config = dict(
    num_hidden_layers=12,
    hidden_size=512,
    n_experts=12,
    experts_per_token=2,
    d_expert=288,
    d_shared_expert=576,
    hidden_act='swiglu',
    moe_layers=[1, 2, 3, 4, 5, 6, 7, 8, 9, 10, 11],
    router_score='softmax',
    normalize_top_k=False,
    routed_scale=1.73,
    balance_loss=0.0114,
    balance_bias=False,
    n_groups=4,
    groups_per_token=3,
    shared_expert_gate=True,
    init_std_router=0.0133,
    lr_router=0.0012,
    vocab_size=45986,
    norm='rmsnorm',
    norm_eps=1e-06,
    tie_word_embeddings=False,
    optimizer='muon_variant',
    learning_rate=0.00747,
    beta1=0.93,
    max_grad_norm=1.0,
    batch_tokens=[65536, 131072, 262144],
    max_seq_len=1024,
    train_tokens=575900000,
    max_steps=3733,
    dataset='wikipedia_en',
)
Below are experts of layer 6 (counted from 0) of a mixture-of-experts language model. Rows are named router (the router's row for the expert), gate (a neuron's input weights, with its number), up (a neuron's input weights, with its number), down (a neuron's output weights, with its number) and show model dimensions 0-127. Each number is 128 + 32 x the weight over its row's rms, rounded and kept within 0 to 255.
Before each expert's rows: a language model's description of what the expert responds to; "comes after" lists some tokens at least twice as common just before its tokens as in all text. This comes from a sample of Wikipedia text that the model never trained on. Tokens count by the router's weight.

# expert 6
What it handles: Line breaks and == heading markers around section titles like Charts or Career, plus table pipes and separator rows.
comes after: "\n", ".", "==", " |", ")", "-"
router [ 85 175 134 148 179 120 156 164 104 118 147 213  86  90  82  84 135 168 121 104 116 113 160 110 178 158 121 132 154 139  89 109 148 114 126 126 138 102 117 160 130 156 120  85 120 153 148 159 157 171 168 156 133 131  99 109 135 123 163  81 169 105 148 104 107 143 117  84 145 106 154  82 132 128  91 108 115 125 151 160 135 130 165  88 146 116 120  97 145 158 161 118 118 120 104 119 100  61 151 131 124 131 177 126 117 160 146 144 164 193 168 104 165 156 128 184 140 179  88  85 172  77 131 117 122 128 134 104]
gate25 [ 86 104 166 105 138  93 151 166 120 136 187 124 104 171 158 166 135  98 183 138 101  50 119 150 124 116 166 124 132 155 121 132 185 134 123 135 152 112 145 112 123 103 199 152 133  95  93  94 135 143 137 130 118 146 161  93 127 184 119  87 107 174 137 134 211 126 167 109 141 163  87 142 102  95 120 117  92 118 121 143 108 129  95 145 146 210 158 108 153 123 171 109 127 208 132  72 101 135 109 164 111 120  86 113  68 139 116 128 157 101 104 200 119 108 112 108 172 147  99 136 131 110 149 157 142 121 127 144]
up25 [ 76 116 111 137 152  90 141 145  90 123 118 134 132 121 123 161 129 117  87 134  67 133 168 132 149 135 118 135 124 155 179 138 135  63 156 203 148 110 206  97 138  88 174  74  79  89 116 110 138 156 105 108 101 131 157 117 157 137 140 198  90 152 111 129 211 149 154 113 143 157 137 130 109 176 176 125 140 203 141 172 103 101 131 127 169 178 131  98 131 114  38 138 187 122 168 124  99 143  99 163 148 117 178 127 102 111 141 139 141 116 183 164 161 120 153 137 191 147 132 178  69 132 150  98 148 123  92 188]
down25 [194 163 151 128 162 162 150 130  88 162 110  55  99 136 124 134  72 145 141 101 138  83 168 125 113 110  90 112 159 131 103 219 118 170 165  99 112 105 141 157 122 143 105 144 113 115 153 110 147 163  90  62 101 131 207  79 120  42 155  90 140 123 111 129 152 165  99 167  95 119 123 138 154 129 129 153 135 119  86  70  93 115  97  89 102 133 139 107 184 138 145 175 119 147 166 107 164  61  89 118 136  68 111 150 124 172 137 159 159 155 138 129  67 229 150  50 138 134  77 111 130 124 132 124 184 139  87 153]
gate26 [170  89  74  62 115 126  35 100  88 101 105 229 172 131 120 149 183 125 184  94 128  75  65 169 183 171 148 132 101 123 141  87 165 130  80 135 163  94 127  86 118 159 150 131 171 145 113  96 106 130  81  56 144 155 180 127  95 109 114 115 112 144 157  68 131 112 125 106 100 114 127  88 156 122 155  95 104 147 133 149  87 141  95 101 142  81 190 161  61  90 148 138 108  94 177 128  54 108 156 100 123  82 195 158 137 140 151 144  94 132 135 140 109 131 131  76 126  89 197 127 147  97 150  75 187 169 147 129]
up26 [ 80 136 113 156 142  73 184 167  99 195 111  70 103 133 146  85 108 208 149 119 169 142 147 157  96 130 104 103 163 113 130 140  72  81  94 124 106  73  80 155 138 128 122 110 133 105 116 157 170 175  68 106 114 134 145  87 131 110  81 151 111 113 195 127 149 132 106 103 139 141 128  85 101 182 100  94 174  88  69 106 121 105 121 158 173 145  84 100 140 130 125 146 152 100 152 102 129 110 146 107 131 150 106 127 139 188 147 113 144 128 122 155 147  56 146 125  72 107  84 167 121 159 173 128 157  47 114 124]
down26 [123 171 108 192 138 140 144 121  91 123 109 121 110 145 158 151 114 112 124  81 112 124 146 136 167 199 161 154 158 133  74 115 186  93 117 123 117  71 165 145 152 155 100 106 113 160 110 187 109 128 103 108 149 144  66 123 132  64  83  60  91 186  77 135 106 100 105 103 112 109  67 137 122 131  54 133 127 114 170 113 171 101  77 140 106 132 146 140 124 144 153 112 123 166 104 169  88 179 197 166  93 127  52 134  96 113 128 135 127 143  62 116 155 168 110 146 163 131 182 101 127 146 171 116  57 155  97 132]
gate27 [164  77 119 107 117 186 103 165  77  85 103 168  70  97  92 115 146 119 187 138 115  98 177 115 157 129 160 118  93 175 120 108 135 131 152 126 146 147 151 146 122 149  74  96 195 120 125 130  94 129 212 119  80 134 122 141  88 113 102 119 140 169 216  85 106  58 129 149 133 135 196 137 127 130 155 139  93 100 179 145  56 139 184 149 121  88 135 128 150 117 143 146 132 141 138 118 131 155 183 181  75 150 116 120 124  86  96 108 121 192 127 177  91 123  82 141 124 133 151 116 156 158 148 150 142 160  50 110]
up27 [ 71  59 136  95 136 119 144 170 122 135  67 181 130  76 129 110 156 104 134 139 125 156 175 147 175 130  63 177 124 121 161  89 146 127 114 127 130 124 123 138 123 107 116  70 124 133 165 122 157  80 186 138 133  97 126 154 115  59 105 162 138 107 127 176 102 161 171 139 140 159 172  51 123 147  56 178 127 158 122 172 176 107 133 114 119 160  65 159 197  98  80 108  95 197 151  97 109 111  78 146 146 119 125 104 139 110 165  99 123 110 180 113 113 152 100 108 117 128 118  79 152 157 182 146  90 179  34 183]
down27 [162  77  74 128 116 109 106 137  82  64 146 137 112 139 168 133  60 110 166 119 156  92  89 135 142  53 138 127 104 136  89 155  81 102 122 136 134 169 199 217 119 132 134 130 128 145 167 116 138 155 138 137  89  88 111 192 109 103 153 152 141 138  75 121  55  88 126 109 161 148 105  89 138 107  76 181  74 140 157 107 105 153  75  85 131 176 156 127 120 114 160 174  95 130 172 166 118  62  57 156 118  87 127 145 102 108  98 119 115 116 129 179 123  85 151 116 204 155 102 131 101 109 100 116 153 134 136 117]
gate28 [109 120 164  90 148  91 163 110 117 114 103 195 170 137 131 125 149 103 111 154 143 161 123  62 109 119 146 177 109  88 125 169 145  46 190 167 149 116 102 118 113 127 185 132 102 134 161  92 103 151 116 191  83 182  63 168  90 180  96 130  95 109 151 175 117 137  81 138 163 125 103  96 126 162  89 147 114 181 120 163 164 110  55  61 121 139 127 140 146 107 126 199 125 142 122 137  67 143 107 112 121 149  94 138 140 141 109 118  78 191 130  97 131 104 161 114 168 165 133 122 173  86 110 158 105 143 173  59]
up28 [137  97 106 125 157 134 160  99 118 104 116 136 134 142  95 105 184 162 112 147 157 105  88 126 161 108 177 171 104 143 178 103  88 166  96 130 177 159 165  93 135 108 110 162 152 160 140  85  53 141 152 131 133 108 164  95 163  89 146 139  98 110  98 131 158 187  55  78  90 116 151 130  97 154 154 122 191 121 123 148  93 131 151 136 149 159 106  55 129 131 160 141 103  78 183 150 137 155 149 102 113  68 117 146 169 118 120 104 137  75  64 195 131 132 116 138 161 151 108  97 127 116 132  63  95  86 141 125]
down28 [206 104 118 113  63 131  90 152 117 132 167 138 157 114 138 162 156  64  86 123 115 122 155  87 160 121 110  86  90 129 141 125  96  78 170 116 124 131 121 162 139 147 124  67 154 147 112 148 156 122 146 117  76 140 133 143 140  84 131 121 125 120 117 125 111 158 185 112 116  68 114 160 138 116 100 165 160 101 128 184 119  92 174 109  55 123 196 133 108 184 160 147 168 110 181 123 105 102 137 118 100 189 164 105  97 112  68 119 126 174 123 119 156 177  83 100 133 165 143 125 133 171  67 169  83 138 117 127]
gate29 [ 89 104 133 163  98 116  79  96 121 118  97 126 134  66 143 132 169 102 130 117 124 145 163 122 126  65 145 113 102  96 137 138 101  83 144 150 178 132 118 188 177 108 101 154 119  89  79 130 169 183 165 160 149 166 141 149 144  67 135 110 112  38  56 188  68 131 124  99 138 103 143 105 159 109 172 142 127 127 149 119 162 122  75  78  78 130 118 138 156 115 159 126 178 179 147 103 135 145 140 137 137 183 138 143 146  94 117  84 160 150 165 196  99 106 135 149 109 111 102 120 161  62 139 125 159 128 151 138]
up29 [ 95 158 120 149 110 148  73 105 118 129  89 130 160  98 127 117 109 150 139 136 130 154 109 155 133 123 178 114  49  81 151 106 109  94 126 152 158 143  87 154 163 112 138 185  81  86  88 117 155 172 120  99 119 104 174 135 163 109 140 153  77 102 111 101 105 105 173 113 119 129 160  94 141 115  62 139 161 156 153 171 185 146 111  58  87 158  77 165 164 138 163  95 139 160 160 114 163 111 126 181 161 168 177 170 119 132 134 119 124 143 167 166 126  84 150 135 105 130 101 186 151 101 130 107 100 142 114 158]
down29 [177  76 191 146 134 108 164 219 157 104 171  88 101 155 182 135 111 144  79 102 115 105 178 130 125 113  89  88  97 109  94 166 133 128 106 123 116  90  76 149 190 143 100 154 133 148 132 125 133 123  76 160  94 118 111 134 143 121 184 162 133 126 141 142 165 113 136 131  91 185 179 136 115  97  11 106 101  90 119 177 147  96 105 148  98 180 138 113 116 124 122 113  93 129 113 128 158 159 126 117  97 125 127 112  98 140 124  95 164  86  96  51 136  90 122 151 113 120  65 143 112 155 121 106 142 138 181 118]
gate30 [131 173 131 191  99 146  98  94 110 102 148 143  89  83 135 103 173 150 145  77  69  63 100 137  60 168 161 169 124 129 135 111 164 190 134 178 106 122 157 149 162  94 161 106 129 126 153 169 154 179  79 154  99 168 109  96 142 144 155 125 198 128 106  99 122  73 170 129 171  79  95  95 142 140 161 137 145 148  78  98  79  83 119 147 140 157 100 190 142 104 108 122  89 151 192 130 142 126 102 145 183  96 143  87 134 126 128 200 139 137  98 123 117 127 113 115 121 159 116 109 132  92 111 202 106 129 145 137]
up30 [106 129  64  91 101 123 129  92 106 117 140 102 133 135 114 159 147 113  94 153 125 154 156 120  83 153 123  75 135 116 130 144 203 118 134 159 170 103 114 116 101 108  97 123  77 145 124 131 122 156 169 113 103  85 171 133  35 115 130 168 152 135 193 146 161 113 110 126 109 133 141 207 107 112 131 173 138 190 108 124 125 140  73 120 128 108 182  52 100 167 141 104 107 165  67 140 123 218 144 150  67 132 156 185 154 122  68 132 147 157 135  97 193 160 172 119 145 167 141 132  94 141 129 114 112 126 100 159]
down30 [ 96  73 128 125 132 170 135 142 178 155 133 183 123 111 135 108 147 161 150 100 146 158 186  98 147  99 117 206 113 169 163  80 123 118 113 127 177 112 105 152 150 172 157 152 164 125 133 116  98 158 151 157 159 125 110 130  72 217 101 159 168 174 135 115 149 171 143 129 125 120 164 121 151 198 101 106 153  99 196 127 134 217  93 123 132 131 117 137 108 164 115 104 151 114 112 147 166 155 137 176 139 153 179 119 184  58  63 153 177 184 146 168 105 124 168  73 161  87 126 120 127 174  99  98  98 121 157 128]
gate31 [130 140 145 105 124 101 183 143 122  97 106 162 143 202 100 115  98 195 135 184 148 182 130 130 109 162 192 122 140 160 148 102 174 149 104 109 133 139 119 135 181 132 153 160 150 124 132  85 148 192 126 118 145 101 102 146  56 118 104 143 167 129 147 133 134 156 173 127 179 144  77 142 149 174  43 174 126 153 137 139 168 119 119  91 127 103 141  91 128 117 185  81 144 141 111 127 109 113 104 138 194 124 132 102  84 149 125  90 141 111 131  26 139 109 168  92 106 138 126 155  99 105 143 147 100  82 122 153]
up31 [111 104 151 175 205  75 147 126 110 170 160 114 139 133 101  93 194 108 108 148 115 106  86 104 123 140 100 188  80 148 135  81 146 201 135 133 114 134 184 135 136 149 142 141 137  77 156 167 145 152  88 191 124 144 148 110 135 127 104 166 154 115 122 120 141  98 127 163  39 178  98  98 120  93  78 176 163 130 144 121 115  80  93 118 165 175 158 115 155 123 134  82 166 157 140 164 163 129 132 161  86  60 130 113  94 144 116 157 123  72 142 162 123 176 128 106 104 107 119 125 105  86 174 123 135 175 118 110]
down31 [ 89 126 149 168 110 160 147 118 124 101 123  89 137 166  92  68 104 183 119 197 143  86 128 130 142 134 202 109 147 196 100 176 122 143 130 121 139 171 144 113  84 128 151 111  90 150 143  96 135 117 130 104 157 103 121 157 123 143 128 146 148 115 147  80 150 166 140 156 136 167 189 108 126 188  76 131 109 147 120  85 167 112 169 143 149 144 137 148 130 142 133 183 162  82 107 130 104 127 124  94 143 104 139 120 141 147 128 141 173  91 134 165 125  98 127 175 180 155 149 174 170  78 139 155 128  93 108 135]
gate32 [101  42 137 151 144 136 118 146 185 135 138 119 214 180 116 119 151 165 124  94 105 157 136 186 180 130 119 167 116 105 106  88 102 170 117 163 130 100 105 160 136 136 111 158 138 121 125 103 187 118 142 119 119  81  62 121 154 103 105 147 144 151 106 103 116  99 140 157 147  88 131 150  65 162 157 136 127 161 134 172 102 108 125 142 109 122 142 103 101 121 141 134 148 134 151 156 129 171 115 155 121 111 193 110 103 111 138 177 140 144 194 126  98 116 149 150 145 134 171  72 119 111 112 122  92 179 112 146]
up32 [125 120 157 143 128 129  46 164 100  95  55 115 140 140 136 128 150 132 118  99 119 137 133 152 130 171  92 188  70 154  83 122 127 121  95 138 197 177 137 130  96 126 144 187 121 149  93 154 124  58  72 129 110 108 211 150 132 146 191 152  69 155 124 137 138 114 115 120 115 142 140 120 191 171 130  77 174 165 109 163 142  91 178 124 113 135 140  93  92 121 163 142 111 119 188 118  89  72 131 113  87 152 163 191 115 151 145 195 119 180 202 114 141 103 188 141  97 116  94 126 118 171 145 114  74 185 106 139]
down32 [146 110 126 130 157 144 127 115 133 113 109 170 139 117 109 105 109 133 139 108 142 103  86 108 172 157 150 119 114 168 160 129 149 158 112 138 119  59 146 102 133 100  98 128 111  90 134 206 159 126 138 165 131 208  91 132 119 138 197 140  82  83 139 176  73 124  96 185 175 153 105  88 107 131  63 169 106 110 141 178 127 116 156 105 167 180  90  90 144  82 217 109 160 149 113  71 119  94 177 138  97 129 159 146 163 121 145 143 105 146 104 210 129  91 134  85 168 152 136 170 107 136 164  98  69 135 100  98]
gate33 [142 120 118 125 141  69  99  86 175  85 129 157 163 155 117 130  95 136 160 186 150 160 122 174  93 146 100 110  82  77  72 122 180 144 173 152 162 121 122  94 134 117 181  84 161 120 137 154 195 135  86 169  77 146 137 105  68 141 180 122 188 157 112 147 132  64 110 139  80 144 130 155 137 120 112  58  77 159 129 161  89 119  81 122 115 142 135 136  75 165 117 125 156  75 147  89  76 166  89 152 136  14 128 111 160 171 170 120 102 158 150  87  73 129 158 129 115 100 141 101 181 140 102 130 149 161  88 108]
up33 [126 161 104 135  90 102 166 148 123 141  84 114 110 143 110  92 157 131 131 104 131 138 153 217 145 186 114 163 137 119 102  81 121  79 197 152 144 129  87  71 157 153 189 139 176 158 176 125 103 137 208  96 153  87 132 170  65 152 119 108 131  56 130 165 143 116 129  78 111 154 200 124 152 105 118 141 148 141  76  58 136 163  58 117 141 137  63  36 187 118 114 166 147 149 100 131 162 164 140 114 138 123 114 181 111 135 136 126 157 127 143 103 116  73  86  91  76 116 170 101 105 116  98 116 111 122 134 111]
down33 [164 165 163 166 118 141 115  90  91 166 104  97 152  67 167  74 163 129 122  80 145  96 102 157  52 119 110 126 114 143  96 113 142 126 109 133 152 146 138 134 118 142 137  74  49 154 143 157 152  82 147 117 100 131 178 117 101 165  99 127 112 150 123 123 146 144 134  91 172 194  93 154 133  98 137 147  95 137 144 166 131  76 124 136  70 129  69 134 115 176 162 192 126 149 114  82 158 122 100 120 101 177 157  51 100 156 101 112 118  72 100 160 115  79 126 142 197  87 127  92  91  94 132 113 116 206 169 145]
gate34 [ 90  93  96 113 168 160 111  66  95 144 176 193 121 155 112 110  93 142 161 188 107  97  80  95 119 123 136 147 130 107  50  86  95 139 132 120 122  67 180 152 113 123 168 145  98 152 156 164 201 185 125  85 107 134  59  88 103 157 145 175 111 146  90 114 100  56 110  66 149 152 112 154 148 148  87 119 103  75 170  92 165 116 145 147 114 132 146 147 142 114 138 150 110 109 107 129 157 125 102 110 149 137 164  93  61 183 181 107 104 112 144 124 140 163 121 166 207  97 129 132 139  63  95 176 114 109 179 105]
up34 [141 113  85 120 171  80 100 193 122 128 145 121 161 141 116  79 107  70 159 167 205  74 105 109 104  94 130 163 135 114 129 157 128 136 107 103 111 156 137 139 111 155 166  82 123 144 122 151 152  82 106 132 142 181 131 170  80 114 129 136 196 177 155  97 162 111  87 147 129 114 137 172 114  79  71 133 104 136 163 124  62  71 106 168 111 109 149 129  57 126 155 146 168 142 104 105 141 123 128 119 154  89 129 150 110 126 138 169 138 107 143 192 112 103 153 120 101 125 134 133 139 115 103 170 164 105 109 196]
down34 [159 139 110 108 128 117 106 165 123 168 109 126 141 121 127 152 136 174 126  74 140 108 108 179 160 138 165  88 101 114 109 143 146 123 126  87 148 122 166  92 107  74 118 177 141 132  94 150  80 125 120 206 137 164 153  67 176 105 134 211 145 128 164 188 131 150 153 160 107 126 137 193 150 165 115 134 162 141 111  76 125 142  81 128  81 173 104  90 149 122 137 103 121 138 145 137  82 119 124 136 111 106 159 127 111 101 135  53  88 151  79 167 133  97 121  85 113 114 126 133  97 132  74 138  71 169 171 144]
gate35 [111 118 132 156 145 111 110 175 173 119 115 114 198 107 101 139 102 111 145 143 154 103 140 130  99 157  94  93 157 134 182 130 101 175 118 164 107 115 143 164 152  90 147  78 142 115 128 133 172  89 140 151 119  85 184 128 173  71 155 125  92 112 211 144 110 133 100 111 171 122 183 132 119 168 150 162 121  87  63  59 101 134 115 107 202  91  99 121 160 160 148 204  96  99 158 160  95  77 136 123 103 103  88 141  90 152 156  64 143 146 175 180 142 148 134 178 218 106  84 134  61  95  72 144  87 155 149 118]
up35 [165 133 143 170 116 133 130  87 180 102  90 107  49 127 205  86 123 125 106 148 169 107 104 165  90 172 116  99 117 100 102 202 127 126 122 113 144 159  80 123  66 135  78 116 132 103 153 125 137  77 135 105 105 179 160 174 129 163 125 178 168 136 102 163  99  90 139 137 186  88 101 134  99 161 155 109 138 110 158 101 204 127 123 149 104 106 152 130  83  90 102 143 127 155 128 121  96 135  78 158  97 107 149 119 102 144 132 148  86 158 121  96 131 142 155 107 102 170 155 107 185 109 147 169 180 145 119 109]
down35 [105 160 102 107 116  94 156 150  98  74 162 147  80 139 187 149 149  95 119 168 180 105 178 165 156 119  96 172 166  57 125 166 160  92 148 166 116 124 140 122 143 146  95 140  42 123 116 134 150 145 122 143 142  70  81 102 139 135 104 136 164  93 104 113 161 169 117 185 126 151 110 140 107 161 123 105  58 105 119 141  93 116 148 172 142  92 125 138 115 138  64 178  90 166 123  87 162 123 110 115 120 136  92 132 113  62  69 134 120 132  91 121 114 173 140 114  93 164  96 150 142 121  55 149 135  75  69 144]
gate36 [114 109 112 157 124  94 121 129 146 219 135  98 166 119 131 149 117 127 160 131  96 135 127 134 115 132 137 139 133 144 109  71 121 135 153  99 117 163 120  89  91 100  88 148 135  86 130 137 100 109 175 163 113  92 142 152 100 139 154 127 134 147 201 128 151 184 185 114  85 136 128 128 181 125  75  90 129 161 101 124  89 117 126  63 119  99  86 124 146 131 117 161 160 116  88  99  96 188 152  99 112  97 142 144  77 140 121 174 134 157 135 110 114 142 153 107  94 156 186 103 127  83  60  68 111 141  93 188]
up36 [102 194  56 200 112  78  50 113 152 141 124 120 170  89 140 118 123 125  84 107 102 116  94 110 152 239  57 193 127 176 125 123 194 101 156 164 122 122 120 121 105  58 109 154 160 120 107 119 106  98 140 110 132  93 122  73 115 181 120  95 117 119 122 112 166 184 117  69  59 115 107 197 125 123 166 147 129 126 154 132 129  60 140 132 138 155 141  54 164 152 116 170  77 153  95 122  99 125  91 120 148 133 189 154 158 117 107 133  89 155 170 160 160 123 135 139 131 148 105 167  85 122 135  91 137 164 110 119]
down36 [179 143  86  91 145 103 144 121  92 145 152 121 124 135 154 138 105  91 144 108 102 115 133 171 149 104 154 170  97 182 161  71 162 143  76 138 181  98  74  80 166 107 167 109 171 136 129 165 163 162 164 171 141 159 126 150  67 109 100  89 152 199 138 128 126 141 135 137 119 147 108  76 103 127 120 144 103 178 162 105  92 170 134 161  91 116 146 141 183 114 166 126  99  89 169 144  69 112  74 131 110 178  97 119 154 150 114 139 116 146 115 131 127 159 102 142 174 155 195 157 136 182 177 146 122 143 169 153]
gate37 [122 114 152 132 128 161 124 107 124 172 101 126 147 148  98 174 136 156  76 159 185 163 153 152 140 114 147 175 152 119 153  95  67 132 134 136 116 119 124 109  55 105 169 144  76 165  94 110  62 150 161  85 125 117 128 109 119  86 121 132 146 103 133 117 150 140  83 168 216  74  98 136 109 115 155 136 121 130 114 205 119 114 163 110  99  77 169  67 158 159  77 108 142 135 160 171 101 113 152 120 127 124 127 171 174 108  87  99 137 167 120 151 148  98 140  91 216 139 143  37  87 157 134 126 136 148 119 119]
up37 [174 131 141 158  59 108 126  64 122  76 120 136 130 170 150  56 159  67 102 131 149 148 143  66 183 119 157 152 102 100  81 138 113 131  65 156 110 160  93  54  63 146 133 169 168 104 210 108  93 109  92  85 133  56 160 127 157 111 127 128  91 152  98 112 122 100 134 151 149 146 197 161 118 141  93 155 114 134 143 123  71 171 177 159  91 148  73  55 107 129 115  94 143 112 144 129  81 126  68 121 144  94 190  89 163 137  47 172 147 126 176 105 202 106 166 125 174 129  93 126 125  99 145 140 144 119  99 120]
down37 [133 158 131 110 104 150  75 122 112 153 116 120 106 139  86  82 132 136 185 113  98 154 150 146 127 123 135 144 100 158  83 106 105 128  96 159 165 128 130 115 162 129 106 102 125 109 182 114 133 155 157  96 193  88 150 129 171 133 149 185 180  64 136  99 179  57 126  89 128 188 141 111 148 105  70 121 112  66 154 179 136 181 177 155 172 183 107  82  93 142 136  79 101 113 144 105  82  97 115 170 103 138 210 140  94 144 140  84 104 122 155  94 138 144 147 108 116 119 181 147 131 132 153 108  98 151  63 113]
gate38 [179 184  94 103 179 140 104 155 182 113 165 147 120  88 185 142 114 118 165 158 174 127  97 172  98  88 125 167 209 169  89 149 180  59 169 105 162 153 168 112 126 162  43 135 105 105 141 205 113  98 157 138 130  81 176  98 117 145 132  94 140  99 120 159 117 127  91 160 165 148 181 137 140  98 129  92  91 114 106 136 103 130 104 138 126 162 145 126 120 117 180 148 138  80 130  61  68 113 151 106 146 186 126 151 151 165 111 153 134 188 151  91 141  83 134 145 103 139 188 129 136 163 127  96  85 139  98  94]
up38 [119  90 140 129  79 117 125  99 130 139  89 131 110 100 118 132 150 102 110  89  97 199 143 136 147 130 171 127  86 174 155 131  34 124  92 144  58  74 104 125  98 164 177 128 180 137 136  52 113 143 109 109 131 110 157 133 169  73 157 175  90 172 127 114 145 155 145 157 106  86 114  99  94 141 102 158 138 135 134 141 172  98 122 121  99  72 119 122 191  98 127 119  81 129 108 132 146 153 146 126 124 144 105 158  91 124 132 100 177 145 162 146 137 134 155 118 190  73 150 127 106 185 139 149 170  83 100 109]
down38 [159 132 124 186 133 128 182 119  94 142 114  85  89  83  76 158 129 110 197  78  97 135 137 149 103 143 108 141  99 105  66 127  90 143 109 116 123 106  50  75  54  95 124  31 155 136 108 142 176  73 186 130 161 129 153 117 129  98 125 124 136 115 116 134 108  96 103 124 145 101 129  70 178 111  80  93 110  97 155 143 126 121  89  99 127 126 152 164 127 153 137 104  86 166 135 137 166 134 117 176  58  98 171 110 171 164 111  85  34 139  88 116 134 102 104 148  75 144 107 158 161 140 138 190 114  96 196 153]
gate39 [109 187 128 148 155  48  98 130 106  91 166 108 140 131  92 135  92 145 122 131 159  83 149 146 149 133 145 146 160  67 185 157 143 132 129 172 138 116  80 158 113  96 155  63 151 107 113 163 101  90 111 131 120 118 121 113 144 104 157 125 129 121 109 134 102 109 138  56 139 135 149 138 159  84 138 100 158 118  89 120 133 103 143 105 108 115 134 114 139  92 106 210 157 104 154  74  88  80 128 106 168 187 151 103 161 106 161 169 115  88 156 129 131 148 139 144  44 155 111 111 112 142 141  90 177 101  91 165]
up39 [177 168 155 163 132  93 123 137 121  80 102  78 113  95 126 161 100 137 133 147  58  85 115 168  63 121 142 197 144 135 138 184 161 149 142 138 163  87 124 177 111  59 144 114 141 143 164 152 134 131  86 143 143 164 112 136 100 148 124 169 104 111  74  75 179 120 130 111 107 123 136 114 120 108 137 160  87 121 158  92  76 150 117 184 130 171 154  73  95 129 135 164 110  80 111 119 111 113 107 111 149 116 123 147 141 123 162 108 116 144 128 222  97  96 145 103 106 112 131 145 137 201 116 152 179 119 143 105]
down39 [153 128 106 101 119 217  72 163 162 135 166 138 149  77  90 156 124 133 102 124 102 113 130  86 172 159 109  86 160  75 175 148 137 138  94 143 124 171  89 119 113 102 119 139 146 122 118 116 124 151 165 151 138 136 110 171 122 122 122 122 145  98 129 111 130 117  84 132 147 165  87 128 163 152 160 172 160 145 110  98 161 132 158 144 194 144 117 111  56 155  86 124 136 148 122 127 130 142  99 159  79 107 113 115 137 138 108  99 128 155  99 125 149 150 146 100 135 153 123 113 141 183 132 120 105 114 109 149]
gate40 [ 91 120 135 122 101  87 108 123 185 104 142 102 108 194 150 106  83  78 225 131 175 159 145  84 170 123 148 138 131 109 157 160 170 128 111 158 127 152 146 118  91 132 120 107 120  64 100 138 167 197 113 125  83  94 141  87 125 192 125 140  75 131 135  77 173 142 106 178  85 133 131  96 146 122 106 141 146 141 149 205 164 135 115 154 150 126 118 103 110 144 116 174 168 162 145  88 142  93  71 141 126 157  75 133 146 178 106 121 140  93 181 121 163 130 116 153 163 136  85 117 137 126 143  72 166 158 167  93]
up40 [113 156 101  82 138 114  80 135 140 187 121 100 118 143 115 150 159 148 182 118 142 129  65 174 109 105 158 121 179 112 103 117 178 204 173 127  83 138 121 145  85 217  69 121 123 116 145 182  66 118 147 108 209 103 110 156  62 146 122  99  84  73 107 173 124 147 154 178 103 128  75 135  70 118 149 142 144  96 127 122 119 133 149 133 141 119 115 123 142 140 151 134  74  68 144 175 148 131  98 149 154 125 101 166 126 185 169 181 160 106 160 112 127 134 135 153 103 115 156 104 138  49  95 124 165 157 121 148]
down40 [107 165 115 113 141 135 118 126 187 140 128 112 111 199  86 131 200 128 157 102 119 130 128 143 114 110 138 136 145 142  84  97 152 122 137 172 170 115 156 100 100 113 168 125 113 117 191 132  97 111 114 127 110 160  94 101 127  66 190  84 141 106 101  94 109 122 138  99 171 101 150  42 181 175 181 118 100 166 168 129 204 129 166 150 136 131 153 103 185 133 108 131 141 104 167  73 150 129 103 154  78 110 119 114 150 191 139 143 123 123 122 135 153 131 117 109 142 105 135 129  84 114 106 114 139 119 113 128]
gate41 [147 163 142  81 109 111 135 127  69 148 184 127 162  74  81 117 139 122 101 152 111  85  91 148 127 166 136 105 120 129 145 184 149 132  79 156 112 128 141 135 157 106 143 100 102 133 110 124 122 139 104 108  94 128 147 107 125 168 204 207 149 160 113 121 157 158 151  33 105 170  48 114 144 117 176 167 140 123 132 148 153  52 136 141 114  92 126 190 163 131 119  92  96 160  87 172 148  75 138  84 137  90  75 165 123 184  94  90 100 118 138 106  96 125 168  89 128 172  99 216 180 181 142 124 162  87 130  61]
up41 [128 110 162  76 142 122 127 172 185 116 141 121  88 128 148 146 120 167  99 142 160 120  63 151 116 125 158  87  85 163 143 171  98 118 126  96 131 151 157 161 137  94 153 128 151 171 107  76 149 156  66 137 186 121 130 115 142 108  73 117 123 145 141 104  93 107 106 141 114 130  46  63 103  98 154 187 139 144 166 145 124 132 130 165  72 124 130 114  74 114 147  75 105 236 169 164 127 110 109 207 130 126  78  93 117 124  92 102 140  97 144 104  93 100 133 135 164  84 133 121 110 129 135  92 146 110 137 132]
down41 [128 126 183  90 148 122  74 103  71 166 147 153 147  80 145 146  78 169 197 102 116 108  74 146 101 113 179 104  77 152 129 106 192 126 158  73  81  87 108 242 141 117 145 175  96  82 172 161 132  92 134 114 129 112 125  84 101  96 147  92 133 186 134 111  77  80 123  70 115 151 108 110  76 123 136 127 141 129  99 170 166 125 115 182 103 159  65 150  96 146  96 142 143 127 119 105 203 185 143  86 131  73 136  82 127 126 128  45 112 144 157 135 114 106 128 109 156 142  84 152 162 171  93 126 115  79 113 102]